{"n_layer": 10, "n_experts": 128, "d_expert": 48, "d_shared_expert": 0, "activation": "clamped_swiglu", "routed_scale": 2.0, "balance_bias": false, "lr_router": 0.000932, "norm_eps": 1e-06, "tie_embeddings": false, "batch_tokens": [32768, 65536], "train_tokens": 381000000}
Below are experts of layer 5 (counted from 0) of a mixture-of-experts language model. Rows are named router (the router's row for the expert), gate (a neuron's input weights, with its number), up (a neuron's input weights, with its number) and show model dimensions 0-255. Each number is 50 + 12 x the weight over its row's rms, rounded and kept within 0 to 99.
After each expert's rows: "mostly gets" lists some tokens that are sent to it at least half of the time. This comes from a sample of Wikipedia text that the model never trained on.

# expert 125
router:39 69 45 57 34 52 38 36 67 53 39 67 31 57 31 56 33 48 47 48 44 47 64 49 46 35 17 49 47 29 69 62 61 58 83 54 57 52 54 50 44 64 68 57 56 30 39 54 64 56 39 52 44 73 52 53 54 76 42 55 43 50 36 40 40 75 37 33 73 55 53 38 50 57 58 61 57 35 53 47 51 46 53 47 66 53 51 52 38 62 68 59 54 60 38 59 64 18 49 49 49 48 70 72 75 53 52 41 45 46 51 29 45 58 66 45 38 63 51 59 32 44 47 38 45 41 52 31 57 50 41 54 72 37 75 52 66 42 53 47 27 47 49 56 53 35 37 47 47 68 43 57 39 52 57 38 54 76 42 56 62 41 32 54 73 49 55 61 64 58 50 46 84 56 61 56 51 44 37 55 67 33 33 47 73 50 72 39 56 65 37 54 49 60 58 51 40 53 35 54 76 41 45 67 36 43 36 57 69 56 43 40 48 56 58 58 78 52 34 29 58 49 42 45 48 42 64 69 54 57 54 51 43 55 34 35 48 65 48 50 55 68 64 49 59 26 43 45 60 33 53 43 35 58 46 46
gate0:51 47 62 37 54 63 48 46 40 57 42 57 28 54 30 62 34 59 24 47 54 52 37 58 43 36 40 45 25 42 46 55 41 46 55 41 59 41 48 50 48 36 61 41 72 58 73 54 59 44 46 33 61 58 35 48 55 34 50 27 57 52 40 36 34 62 62 42 48 58 53 52 52 63 72 74 32 57 44 41 41 62 45 40 54 49 43 42 57 53 55 45 53 78 45 36 72 31 63 61 42 44 51 45 51 58 30 42 45 19 56 47 39 46 55 38 48 36 39 29 31 32 53 53 44 39 39 28 43 39 45 41 52 68 45 44 59 20 44 50 49 50 30 55 45 45 24 40 38 65 46 50 67 28 54 55 51 50 72 53 54 55 42 50 67 35 23 43 60 49 54 53 57 44 55 66 76 49 19 30 55 26 28 42 68 53 45 50 49 37 41 64 49 65 58 50 38 47 57 43 43 39 64 39 77 37 39 68 69 33 40 47 38 71 36 46 53 54 34 55 67 55 23 37 68 39 53 33 60 46 44 66 38 57 48 55 25 39 43 47 46 53 43 42 36 32 51 54 40 59 56 37 51 54 48 32
up0:34 40 59 51 55 63 42 41 45 65 60 45 29 53 25 72 26 56 18 36 62 51 43 53 41 49 42 45 29 42 42 34 45 54 53 45 62 44 46 59 41 27 55 56 62 57 55 34 50 37 56 47 81 56 32 51 47 47 39 35 58 43 34 28 30 68 61 43 46 59 44 60 42 63 70 66 44 69 51 42 46 60 55 49 66 41 49 45 56 48 52 44 56 67 52 47 62 26 57 58 39 38 60 56 53 48 41 46 45 41 52 44 50 48 61 60 30 47 39 43 42 30 46 46 39 48 39 34 41 42 47 41 61 59 42 54 69 38 48 60 59 59 35 57 43 32 17 43 53 54 28 57 55 31 59 70 50 56 77 56 44 58 44 46 57 47 38 44 61 56 62 34 58 32 52 57 79 31 29 42 42 21 28 44 66 56 37 49 54 31 26 70 60 62 50 49 32 44 54 38 62 53 58 42 58 35 49 57 61 34 42 52 37 73 25 44 48 50 38 49 62 38 50 24 77 41 62 42 63 36 52 58 39 62 56 63 23 48 41 37 53 54 56 39 48 35 47 58 39 55 53 33 35 37 50 43
mostly gets: " Elevation:", "zz", " Hur", " Rab", "Don", " Harris"

# expert 73
router:49 58 61 45 53 64 45 29 65 54 50 53 43 48 45 38 34 45 43 65 39 38 52 40 34 47 33 44 59 51 48 43 31 53 57 63 49 43 41 37 66 58 56 74 51 39 37 43 48 43 61 61 39 51 61 53 57 54 52 69 47 61 36 53 41 47 42 24 69 65 47 44 64 45 53 57 43 38 48 60 70 49 66 43 92 53 17 59 35 59 55 70 65 50 38 55 65 32 46 48 56 70 42 53 61 53 41 30 49 49 78 37 54 45 61 46 46 58 76 43 39 44 57 54 59 47 40 43 48 50 54 34 41 55 51 55 63 40 43 64 51 47 54 55 64 67 55 64 56 63 46 42 55 57 34 63 82 59 44 56 53 34 42 46 51 55 31 48 34 75 37 59 51 70 61 38 49 56 56 50 51 55 19 73 43 52 48 68 58 37 50 92 47 56 47 60 42 55 59 60 40 30 43 74 73 54 51 59 45 50 41 51 35 37 64 62 52 42 30 41 48 61 35 44 37 54 36 59 56 62 68 41 41 50 41 33 42 70 86 57 37 60 56 29 50 28 46 43 50 28 46 50 37 52 39 48
gate0:60 71 58 45 47 40 81 42 45 44 45 55 64 35 49 65 42 47 45 36 47 49 53 55 54 57 41 62 62 35 54 39 61 38 54 35 47 61 52 51 64 47 12 50 74 55 55 42 30 56 51 55 38 62 62 34 69 49 34 39 71 48 67 53 53 56 66 52 46 54 55 62 62 45 71 59 48 53 47 36 50 59 41 48 55 37 50 59 42 58 43 62 54 61 50 45 59 28 47 31 37 69 58 51 55 64 46 35 70 57 60 44 66 33 30 63 24 39 51 54 48 52 54 67 40 27 53 25 61 30 60 53 42 36 49 38 48 37 46 61 64 64 61 65 34 44 55 57 41 43 44 42 52 76 23 53 65 63 43 40 67 50 62 55 30 37 56 55 45 61 44 53 43 42 68 60 41 64 42 52 50 59 67 57 46 57 52 40 54 28 57 41 43 26 45 82 41 32 59 61 43 66 47 60 51 49 25 45 38 66 43 52 39 51 61 61 41 70 26 77 47 71 73 38 57 56 61 59 62 60 55 48 34 43 49 51 17 54 55 54 50 49 53 66 34 51 46 67 81 53 64 41 56 56 46 57
up0:55 49 48 31 47 41 84 70 51 47 38 43 60 27 47 62 52 34 44 31 41 53 39 53 47 52 47 71 57 36 60 35 71 26 66 55 51 65 44 44 56 47 30 41 71 63 53 42 32 62 52 54 32 44 58 46 63 53 46 31 64 34 66 31 52 61 68 50 51 41 51 77 60 31 61 56 40 63 44 43 31 57 46 51 48 56 38 65 46 59 32 76 66 76 45 56 59 46 38 42 53 63 59 70 57 74 38 45 66 45 55 45 50 46 51 63 30 54 59 39 48 72 55 60 61 23 47 35 41 40 60 32 61 37 49 38 46 52 52 60 51 59 37 56 44 48 55 55 38 59 37 49 52 66 35 59 53 74 34 52 55 50 65 44 38 20 64 53 25 43 38 43 43 55 72 37 46 62 39 61 55 40 56 59 53 51 53 41 41 38 54 54 34 49 59 72 52 27 63 62 48 40 58 72 56 56 23 48 31 54 39 35 42 54 44 57 57 69 31 64 32 64 67 22 47 49 63 57 42 54 45 50 60 36 50 50 24 52 53 61 44 50 55 68 28 55 46 63 52 45 54 39 51 36 48 46
mostly gets: " Education:", " State:", " throughout", " @", " Stadium,", " von"

# expert 112
router:42 79 57 57 39 38 35 35 48 42 62 46 47 43 51 41 54 48 35 64 43 43 57 37 60 37 22 76 60 56 64 48 15 36 52 54 24 35 46 51 50 46 45 66 46 60 42 55 57 53 60 46 27 51 56 80 59 53 36 44 57 39 62 58 45 61 56 35 56 51 34 34 54 69 42 54 48 43 50 55 55 52 69 22 74 74 49 63 20 59 38 41 45 48 29 58 70 32 51 58 34 68 75 49 51 58 53 47 58 33 49 61 47 71 67 64 48 65 47 45 49 45 43 57 40 48 43 35 56 27 57 40 66 38 48 45 46 53 56 47 56 56 40 56 50 50 67 56 51 72 46 51 51 61 41 47 52 59 69 24 56 37 40 43 46 38 37 46 46 55 46 75 47 72 62 69 42 66 62 33 44 50 49 49 62 53 55 63 55 51 45 55 67 37 54 54 38 67 51 36 43 62 53 43 43 44 57 55 46 40 39 50 38 54 79 59 63 43 39 30 64 45 18 52 26 39 58 48 50 67 66 41 48 79 54 44 31 55 74 62 49 61 56 42 44 34 44 44 65 45 52 57 38 44 56 69
gate0:60 36 62 29 43 55 65 73 45 58 63 67 64 36 56 41 51 38 62 43 46 21 46 64 37 41 48 38 58 42 57 49 36 37 59 49 53 47 48 63 70 60 73 73 46 56 55 29 53 39 40 60 59 41 56 62 49 66 52 25 39 21 54 55 78 56 31 48 42 50 55 53 53 66 59 46 24 35 57 60 36 53 61 41 40 52 70 57 47 56 47 43 71 60 44 55 53 31 59 37 46 76 53 41 64 41 36 49 61 49 51 56 50 35 34 54 39 49 65 62 42 72 34 54 35 45 43 33 58 62 60 49 49 72 66 65 54 65 50 75 40 44 39 41 63 27 65 57 54 67 36 62 50 40 46 37 43 44 52 30 61 64 34 65 48 49 45 32 65 53 39 60 49 46 47 67 49 41 50 30 68 40 53 50 56 53 55 42 36 33 56 45 67 50 49 51 45 49 47 53 43 52 38 28 44 54 52 45 66 53 50 52 51 45 62 56 44 61 47 24 37 38 24 70 62 57 39 61 59 34 52 45 82 59 64 68 46 63 61 80 39 44 53 36 61 47 58 41 38 46 49 78 38 30 47 54
up0:53 43 68 36 36 46 53 59 46 50 60 71 76 43 49 47 58 49 69 61 48 30 61 48 30 39 44 48 51 44 46 40 22 35 48 40 58 50 46 70 53 61 62 72 35 51 57 46 54 38 64 66 58 57 67 56 51 68 48 36 41 26 40 59 69 47 40 28 34 48 51 55 59 53 49 34 30 28 59 60 34 61 61 50 32 54 84 50 47 49 55 46 59 62 28 61 50 41 41 39 54 63 64 51 54 42 41 36 60 46 51 51 56 39 50 60 41 47 50 54 42 68 38 63 32 47 47 39 56 60 44 57 48 58 72 67 52 54 60 61 35 36 29 43 71 12 62 46 41 65 35 61 52 57 48 37 51 41 47 32 66 53 50 69 45 52 35 27 61 41 50 53 57 62 56 68 46 51 39 21 68 45 54 59 48 50 62 43 39 30 42 46 68 52 52 50 37 67 43 55 42 54 43 46 28 49 51 50 53 55 68 50 39 41 48 41 63 63 47 10 54 28 28 59 57 55 35 60 44 54 47 38 76 54 66 65 55 66 64 73 40 45 46 53 61 49 63 49 27 43 55 75 45 39 42 52
mostly gets: " under", " min", " mid", " Under", " anti-", " land"

# expert 55
router:38 76 58 42 56 44 56 45 56 38 49 56 44 32 69 55 47 54 42 63 48 38 41 50 28 43 50 62 68 57 44 44 46 53 60 49 30 46 47 69 37 47 60 75 44 66 52 54 62 32 46 52 45 65 46 60 56 65 29 56 60 31 33 72 55 61 56 37 72 63 48 33 62 50 34 76 66 46 56 76 65 39 81 26 64 76 70 47 46 70 31 63 47 43 55 39 60 37 45 51 39 51 58 52 75 56 34 47 51 58 55 66 42 45 46 68 45 43 66 62 46 46 45 62 36 42 39 54 47 48 38 38 52 29 45 47 52 46 50 42 55 18 39 61 43 60 55 44 39 66 34 63 36 80 44 34 72 63 43 41 45 48 59 42 62 58 39 48 42 55 41 71 57 68 60 57 47 60 31 49 47 39 35 49 52 43 54 57 45 42 56 58 41 57 65 51 45 53 40 51 78 35 47 51 51 30 43 47 59 28 47 19 29 65 66 60 70 71 45 38 49 64 46 53 33 37 50 56 54 53 50 56 65 62 39 42 49 61 65 50 61 47 61 33 43 21 40 64 51 39 42 46 42 55 44 53
gate0:71 44 40 61 43 42 38 64 47 43 38 58 63 51 62 51 70 51 33 67 62 52 53 60 42 37 52 60 68 64 57 53 48 60 35 29 46 35 40 70 50 41 44 57 38 54 45 65 41 44 63 53 38 47 60 36 51 47 42 48 40 39 67 57 51 45 59 58 49 69 52 53 47 63 47 49 45 55 46 52 56 55 49 44 48 47 55 32 34 48 44 60 29 61 50 58 73 60 29 56 42 58 40 37 39 44 56 47 47 55 47 37 50 35 58 45 60 21 56 58 61 49 36 61 34 55 37 43 38 63 44 14 29 57 53 50 54 40 44 51 69 63 45 54 52 68 27 53 32 39 33 65 49 79 40 45 53 46 48 53 43 60 47 49 60 45 60 29 52 34 53 48 49 44 59 99 31 55 53 41 50 45 76 45 54 70 63 24 56 55 75 57 53 49 70 63 46 60 51 33 48 40 61 65 38 39 55 55 43 24 45 45 43 55 31 75 62 40 58 15 75 43 43 53 63 50 63 29 29 39 57 40 52 49 34 47 42 29 42 45 69 41 45 54 49 42 49 65 47 54 59 29 74 65 44 55
up0:61 41 47 53 38 50 33 53 43 48 42 75 61 57 56 60 62 49 29 63 66 42 48 54 41 44 54 66 80 75 53 53 36 50 40 27 58 26 52 53 33 47 41 45 35 46 54 60 60 28 45 50 41 55 60 59 43 46 34 42 51 56 57 65 38 53 73 51 40 52 44 55 60 60 44 52 46 49 46 52 58 48 34 35 50 67 41 37 29 62 60 58 38 64 49 52 55 56 26 62 56 56 30 36 45 53 60 48 42 55 30 52 47 34 58 40 53 36 41 52 61 50 33 47 36 59 31 59 33 58 45 22 31 49 64 58 44 37 52 46 60 54 24 47 68 64 33 44 39 45 43 52 51 79 42 60 25 54 57 41 47 42 58 48 52 53 71 36 40 32 57 49 41 48 56 81 30 61 54 41 52 54 86 46 66 68 62 17 62 57 68 52 45 49 58 60 51 56 48 47 47 46 67 77 46 40 58 56 36 46 41 43 47 34 39 67 51 49 31 18 69 50 45 65 55 55 42 32 48 42 54 34 64 45 50 38 54 36 28 53 72 40 46 58 40 39 40 61 42 44 43 33 72 65 41 45
mostly gets: " adv", " dep", " achie", "As", " ent", " st"

# expert 118
router:34 40 54 62 46 61 36 32 69 52 45 66 51 43 73 47 30 62 50 53 50 54 60 43 24 33 41 44 49 52 48 46 32 61 76 62 58 22 46 55 55 61 68 42 64 47 33 56 47 40 56 66 31 56 47 57 64 68 45 49 54 64 41 38 58 52 37 35 54 77 56 11 38 37 58 59 47 43 55 60 59 50 63 42 61 59 60 71 38 72 41 63 52 61 44 59 54 35 45 30 43 53 45 41 46 60 54 31 30 46 42 35 25 66 59 62 22 66 51 60 36 52 40 34 24 43 60 50 64 54 53 58 45 50 70 20 66 57 52 59 55 66 75 54 60 40 42 53 57 65 27 58 64 48 41 38 60 67 60 24 45 45 46 54 63 48 58 64 48 53 37 55 62 62 49 54 53 61 76 52 73 55 50 74 69 63 36 57 47 56 39 52 53 65 53 46 52 53 51 49 44 45 57 52 26 31 59 48 50 56 59 27 37 71 40 40 61 61 38 50 55 58 45 43 36 49 41 73 55 69 48 42 56 46 44 38 36 36 52 51 49 52 59 53 46 47 39 70 40 52 61 35 49 42 64 53
gate0:50 54 44 39 58 68 81 57 48 56 34 47 43 50 29 48 50 65 58 44 63 54 20 42 58 58 54 47 56 69 51 17 41 43 51 56 52 39 29 51 29 46 44 64 47 61 29 75 28 41 43 44 69 43 61 60 55 63 64 49 55 48 58 49 59 68 50 48 48 71 60 62 36 51 46 61 52 22 37 50 52 45 43 25 47 44 38 47 33 58 50 59 37 50 45 48 57 38 62 49 58 53 48 38 36 45 45 80 53 60 66 59 41 65 52 35 69 43 42 41 57 43 43 47 64 50 44 33 52 44 65 60 48 37 54 53 78 44 28 66 43 50 50 63 40 51 41 63 56 39 59 17 54 61 45 67 40 56 70 56 68 50 29 82 45 65 54 24 37 71 71 71 48 46 63 49 69 65 56 72 31 60 50 63 55 45 61 48 52 35 46 31 49 46 42 38 40 35 50 43 31 81 49 54 70 39 43 49 69 72 33 55 52 36 54 54 43 50 39 55 38 62 56 39 71 56 37 49 68 35 49 39 46 66 46 58 47 44 54 53 45 65 53 38 46 53 43 51 47 50 54 39 63 60 48 43
up0:48 42 34 44 50 56 75 40 57 70 38 31 50 53 50 36 48 56 49 32 67 32 28 63 48 48 54 47 59 66 47 19 45 61 47 45 54 25 46 45 41 61 49 55 52 45 32 70 38 55 54 56 46 54 60 45 60 58 60 43 65 44 43 53 72 64 33 51 37 51 57 73 44 71 43 64 40 30 44 53 25 51 51 35 30 50 56 54 24 54 50 62 56 56 56 43 52 27 40 39 45 59 54 51 29 58 48 71 64 42 43 57 31 50 41 37 43 61 53 62 58 45 44 56 60 45 55 47 64 37 73 48 57 36 57 46 83 54 35 65 35 46 53 70 42 57 58 45 58 31 39 26 48 63 36 63 40 68 62 48 54 57 37 74 44 77 49 31 46 64 59 55 52 50 56 64 45 72 60 66 50 50 52 64 65 55 53 50 68 24 44 34 53 51 43 38 47 58 66 52 12 57 44 56 46 41 52 33 58 62 28 57 44 37 53 50 42 53 40 59 51 48 39 22 67 57 48 49 65 39 38 57 70 35 36 41 53 64 41 55 58 59 42 28 69 44 42 35 42 41 61 35 55 47 28 40
mostly gets: "iamond", " wall", "gg", "emorial", "cript", "quarter"

# expert 77
router:28 89 59 53 53 50 49 46 46 53 63 50 52 46 64 52 49 77 28 48 47 44 47 50 30 34 42 56 78 59 53 52 18 33 55 44 28 37 33 56 43 64 63 57 53 51 60 55 59 47 57 50 33 65 46 66 48 58 48 39 54 53 54 68 54 51 70 36 55 51 53 36 54 58 29 54 42 44 45 58 67 44 54 42 67 74 32 63 43 68 40 59 49 42 34 32 89 55 36 54 33 64 60 48 54 67 38 54 52 46 49 50 22 61 51 60 36 66 42 57 72 54 41 56 52 55 44 45 44 37 57 37 57 39 49 63 60 48 37 51 39 51 49 59 46 60 54 50 50 71 63 62 47 66 38 34 58 66 59 26 32 40 42 36 66 33 43 55 39 69 55 48 54 66 44 65 54 76 69 46 76 48 30 43 68 44 34 60 48 42 52 56 67 49 50 73 48 63 43 41 73 53 61 62 47 50 39 66 65 36 47 31 42 59 62 52 59 57 31 34 44 73 58 60 35 46 47 59 66 57 65 34 52 65 47 50 32 62 67 57 59 49 64 46 61 34 39 48 49 58 57 45 55 55 37 49
gate0:44 34 59 40 25 56 58 53 59 47 33 22 52 48 66 43 73 58 61 46 43 26 32 77 60 48 45 54 70 45 51 54 37 47 68 56 56 68 50 35 45 48 50 41 55 48 78 50 62 66 56 30 38 53 61 50 32 47 43 43 57 46 71 58 78 24 71 42 48 36 50 29 36 72 50 39 56 47 34 42 37 35 39 29 51 46 31 52 52 54 35 57 46 52 38 45 62 62 55 48 38 53 77 62 65 73 50 34 66 48 39 53 55 38 37 45 53 43 90 46 73 42 52 51 53 38 38 53 41 39 53 52 40 26 33 62 42 48 43 63 62 77 52 54 55 77 41 61 40 54 61 40 45 78 73 57 65 39 48 43 55 41 40 51 52 45 39 42 46 47 47 47 47 58 44 53 45 46 57 57 57 49 34 41 60 45 40 61 48 38 61 64 39 54 51 52 62 34 50 60 56 59 60 63 40 60 51 68 70 53 47 48 35 56 70 53 47 38 29 48 43 63 64 61 31 38 45 49 41 62 52 52 27 55 37 40 50 49 61 44 49 62 47 38 45 45 43 56 31 40 35 32 71 49 21 38
up0:40 53 40 56 44 32 48 40 72 65 41 50 33 38 63 58 68 41 50 60 35 44 40 57 50 52 46 47 40 42 45 51 34 42 61 64 30 60 45 37 57 50 28 59 67 72 61 30 66 59 64 57 33 37 54 36 31 54 56 39 66 41 58 46 56 31 61 61 61 35 62 39 46 77 47 46 52 39 50 46 50 44 49 62 61 49 43 56 48 57 45 72 55 59 38 56 75 71 41 37 43 74 51 50 41 68 24 28 45 41 34 61 47 33 54 70 49 80 51 57 57 70 49 33 39 62 51 54 44 43 39 59 44 47 52 71 47 53 46 66 33 59 82 52 40 64 45 59 48 38 57 44 53 65 89 48 60 48 30 40 41 28 31 57 52 60 71 51 64 55 50 47 37 49 38 55 31 64 56 55 69 73 43 41 60 53 57 65 48 62 54 57 58 55 48 45 49 53 59 61 46 30 49 33 53 55 48 70 47 61 60 42 53 70 61 48 45 56 22 50 26 60 62 65 32 43 41 48 53 62 50 42 49 65 51 54 41 50 57 59 76 49 24 54 40 45 48 45 44 43 59 28 41 61 36 66
mostly gets: " design", " method", " architect", " Work", " product", " concept"

# expert 27
router:54 61 45 65 57 44 59 39 65 66 41 83 49 52 54 62 25 51 29 57 56 47 42 27 48 31 48 42 54 57 79 61 52 49 61 79 49 69 54 72 53 65 64 44 49 44 45 50 61 48 39 42 28 70 58 44 53 64 46 66 49 36 53 69 28 44 56 33 47 77 54 36 24 64 39 42 39 38 45 46 52 69 61 49 56 58 46 59 37 77 43 70 57 61 47 50 54 52 44 57 46 63 65 67 59 50 38 44 44 47 72 58 35 59 64 55 47 71 55 40 56 63 55 48 56 58 52 61 55 44 40 41 52 39 53 56 69 63 60 45 19 52 48 58 48 60 43 50 67 42 57 47 50 43 44 44 61 54 63 67 58 39 74 50 67 44 43 34 36 43 51 54 59 73 53 58 27 59 38 51 75 39 23 50 49 53 41 58 58 39 38 59 53 73 42 53 37 75 26 48 54 48 49 43 41 54 66 55 59 49 50 31 56 45 72 58 50 56 44 34 49 50 45 71 38 48 35 57 53 51 77 47 47 46 41 42 28 61 70 45 27 57 55 66 28 30 46 54 42 55 68 40 35 40 60 42
gate0:75 67 36 29 49 69 62 56 60 82 53 70 48 64 55 58 62 68 38 56 51 66 70 30 29 33 54 28 32 73 46 37 70 46 45 66 55 39 57 50 60 48 70 45 60 36 39 53 38 51 31 43 42 59 67 36 60 51 36 44 60 37 51 44 44 64 52 40 48 53 39 51 53 42 57 42 35 33 52 71 40 58 52 72 44 31 38 67 25 78 45 53 67 42 67 58 63 52 37 50 44 69 63 60 65 41 52 32 42 57 65 48 31 59 58 61 50 87 55 57 44 64 47 57 53 62 76 53 60 51 55 35 61 21 68 48 54 57 49 59 21 62 42 48 46 55 58 64 44 42 40 57 56 76 55 61 52 56 48 53 61 59 48 61 53 41 35 34 70 48 32 21 64 66 50 57 54 69 52 37 50 53 49 36 39 54 37 49 57 44 41 38 50 49 60 34 71 43 44 52 53 53 44 42 49 52 40 33 65 50 60 46 53 50 63 52 52 55 46 47 34 44 41 64 47 59 33 43 43 46 36 50 51 39 44 40 45 52 62 40 33 33 47 43 46 65 62 46 52 34 41 69 64 56 53 28
up0:81 62 29 41 55 57 57 61 57 58 55 57 39 59 53 62 55 61 50 53 54 77 45 33 24 34 61 52 40 67 42 51 47 27 37 62 35 43 63 48 71 54 58 45 55 58 45 64 33 54 39 45 44 54 58 27 48 53 53 54 56 26 34 36 52 61 57 61 36 44 36 48 50 45 48 48 43 29 45 59 32 52 53 57 41 38 36 57 22 67 43 53 60 51 65 54 64 44 43 50 74 67 60 45 47 32 38 33 53 54 68 52 43 50 47 51 43 76 63 63 42 57 52 62 62 60 75 52 69 36 67 40 56 28 64 52 63 45 59 52 16 57 52 51 38 52 55 56 54 41 40 62 50 56 40 47 48 34 36 59 62 47 47 49 58 41 34 18 68 50 28 41 50 45 45 66 52 80 66 49 51 58 36 39 38 71 41 66 73 46 44 50 53 69 58 44 67 38 40 54 54 53 43 46 50 37 37 62 56 62 69 39 47 63 76 68 41 52 40 64 35 24 47 61 47 35 32 33 45 42 34 56 71 41 45 45 45 44 53 43 33 39 41 38 55 61 43 59 51 31 40 66 49 61 57 36
mostly gets: " Apps", "Scientific", "ropoda", " Animalia", " Phylum:", " ±%"

# expert 0
router:32 58 58 54 41 52 39 46 69 43 35 51 38 52 50 63 47 61 50 52 44 47 55 30 52 42 40 43 36 44 53 50 36 38 62 62 65 57 44 49 56 40 54 70 65 61 49 36 43 42 45 50 49 54 55 72 57 42 55 73 52 51 54 55 44 49 39 48 69 71 54 63 57 31 53 60 55 41 44 27 55 35 54 45 86 66 61 55 33 72 66 50 60 58 45 47 74 33 67 46 36 65 48 38 48 45 44 08 42 29 67 44 51 61 56 53 40 61 62 73 35 31 39 48 43 58 28 38 45 35 50 50 61 54 58 62 60 56 39 73 41 31 55 48 73 64 43 40 36 68 49 48 49 62 39 50 65 47 34 42 53 49 42 43 58 63 44 51 32 61 76 50 57 50 50 41 34 58 44 42 48 56 44 85 50 61 49 61 64 52 65 56 41 39 43 61 40 56 43 51 40 30 43 69 69 33 52 54 56 42 54 38 42 44 76 52 38 50 39 42 66 59 47 50 46 56 35 79 40 72 67 50 44 44 44 32 47 58 84 61 44 66 46 29 45 21 45 53 39 37 51 53 31 51 58 36
gate0:47 65 36 66 62 40 29 25 64 54 50 74 71 45 45 49 45 71 51 60 35 51 43 54 37 56 40 36 50 55 64 47 56 44 28 40 54 42 56 61 35 44 30 55 52 41 44 64 45 54 34 70 61 38 46 58 62 58 31 46 41 50 50 43 38 47 15 44 53 63 39 31 42 51 67 51 50 46 60 48 50 31 58 48 50 36 64 36 24 50 59 44 56 64 62 27 53 52 37 58 34 63 67 65 52 38 34 39 30 40 41 60 31 43 45 41 25 83 52 51 56 56 52 78 41 76 44 48 72 37 39 48 30 43 49 53 66 52 61 61 41 26 48 50 41 59 36 67 52 61 40 49 51 40 52 42 41 48 53 43 73 55 46 59 64 50 49 40 40 66 25 50 42 48 39 43 22 45 49 51 51 55 57 56 42 29 26 69 55 39 54 67 60 49 47 52 32 55 36 67 41 41 38 68 49 37 36 86 54 48 53 49 40 48 47 60 59 32 72 38 54 44 39 68 51 51 50 47 72 66 53 51 60 60 56 64 50 46 50 41 59 69 49 45 66 63 51 41 44 45 41 44 44 32 53 33
up0:59 62 67 58 60 42 28 33 72 64 60 69 68 55 49 56 52 58 43 42 33 46 42 54 51 52 40 42 49 44 60 43 45 44 40 42 58 60 45 45 45 44 31 45 46 54 51 59 45 50 42 68 60 57 35 49 66 61 45 58 51 71 40 33 40 53 20 52 61 55 34 45 44 34 65 35 47 41 71 52 52 40 34 42 50 48 57 36 25 60 69 54 64 60 60 45 49 63 40 52 49 64 53 68 54 29 31 29 35 44 58 62 37 40 48 48 39 89 62 64 33 45 46 67 49 78 21 50 65 35 31 31 24 46 52 65 59 43 45 70 28 42 50 43 38 58 49 73 61 60 51 51 43 38 61 60 25 58 55 39 57 65 49 53 71 40 53 45 46 50 34 58 50 45 52 46 36 40 43 44 55 78 53 44 51 37 31 66 53 49 59 56 46 51 52 61 34 48 32 63 46 34 46 73 57 48 38 84 40 44 63 43 51 30 46 65 41 28 65 59 69 59 35 52 73 64 45 60 63 66 52 42 65 63 45 54 51 50 72 50 47 59 58 49 65 62 56 41 36 37 37 53 55 48 56 53
mostly gets: " of", " Of", " among", " These", " containing", " these"

# expert 64
router:41 48 61 47 54 55 50 42 54 61 54 58 36 39 59 51 56 61 28 54 33 51 61 72 50 39 49 36 71 30 50 52 44 50 47 69 55 54 49 87 49 60 57 69 66 61 29 46 58 48 49 57 42 63 45 47 64 67 67 62 50 57 56 60 48 64 50 61 62 78 62 20 54 53 51 52 36 34 33 39 69 48 64 29 52 60 41 68 31 64 43 71 51 52 45 42 65 30 57 68 60 75 50 51 54 46 59 23 25 59 55 51 46 55 63 51 53 71 55 52 47 46 46 43 41 39 33 53 40 55 46 48 54 15 65 48 53 48 42 58 50 22 58 58 49 41 52 55 47 77 47 64 56 57 45 49 66 54 48 37 34 35 43 47 59 29 51 52 35 64 52 29 53 61 68 62 30 47 44 37 40 57 18 72 62 47 59 54 48 37 47 51 63 47 49 68 29 66 49 60 54 64 62 50 48 51 51 63 62 46 54 49 43 35 61 37 65 44 41 43 54 59 37 47 36 38 33 73 55 45 56 27 45 62 33 49 46 56 55 55 40 42 60 57 20 31 31 31 58 46 61 55 49 62 68 62
gate0:51 34 40 38 48 66 55 52 28 80 69 67 59 56 44 47 57 39 50 41 65 49 46 56 55 55 61 57 53 43 24 50 51 50 43 55 50 38 49 58 47 59 47 53 50 19 43 48 55 49 46 45 68 54 68 58 52 58 51 38 70 58 57 61 54 35 63 79 58 71 55 24 46 33 58 37 47 53 53 53 50 43 42 48 39 53 60 27 34 44 43 62 54 42 51 43 41 24 44 64 58 46 82 56 60 42 71 62 45 50 29 63 42 53 48 70 47 64 38 67 61 43 71 64 52 35 61 35 29 44 57 65 63 55 47 53 70 50 47 39 35 53 66 38 43 42 45 50 37 49 54 62 57 45 48 72 36 74 39 33 61 46 48 61 52 77 32 40 57 55 47 40 56 53 36 51 53 75 47 52 20 56 38 37 40 49 65 25 39 78 42 50 45 22 75 45 47 46 48 56 44 69 68 62 34 36 41 30 49 53 44 57 36 45 52 60 42 54 21 58 48 38 60 37 45 29 55 51 45 62 44 47 41 66 36 56 55 47 45 58 35 36 58 39 66 50 38 45 57 67 63 70 52 41 60 46
up0:53 48 41 37 62 45 54 61 49 84 45 66 58 57 44 57 50 57 50 54 40 49 34 66 42 51 65 34 31 48 29 56 43 52 57 41 47 39 29 64 50 57 51 22 50 61 56 51 58 60 59 49 42 55 64 52 46 43 55 32 50 62 43 32 53 51 35 66 72 65 52 26 60 46 52 66 55 43 50 53 28 48 29 60 49 39 70 56 58 61 40 39 38 51 55 40 47 12 46 38 60 66 64 61 77 43 71 47 44 47 46 42 76 55 36 62 46 70 53 65 54 58 43 61 44 40 19 60 53 58 51 49 66 47 50 54 73 47 59 26 39 58 67 35 48 65 39 57 30 64 65 78 46 51 45 66 56 71 50 42 42 41 41 38 49 53 62 41 44 51 35 33 33 54 64 56 76 59 38 45 35 66 32 20 66 35 75 52 38 64 41 60 52 29 49 50 33 53 41 61 60 45 48 55 56 47 48 46 52 53 50 42 48 32 64 45 49 41 38 62 40 64 56 44 52 54 55 56 39 64 48 36 70 74 56 46 48 49 44 42 38 54 56 42 73 61 42 64 59 46 73 79 54 47 49 46
mostly gets: " Charlie", " Species:", " Detroit", "achel"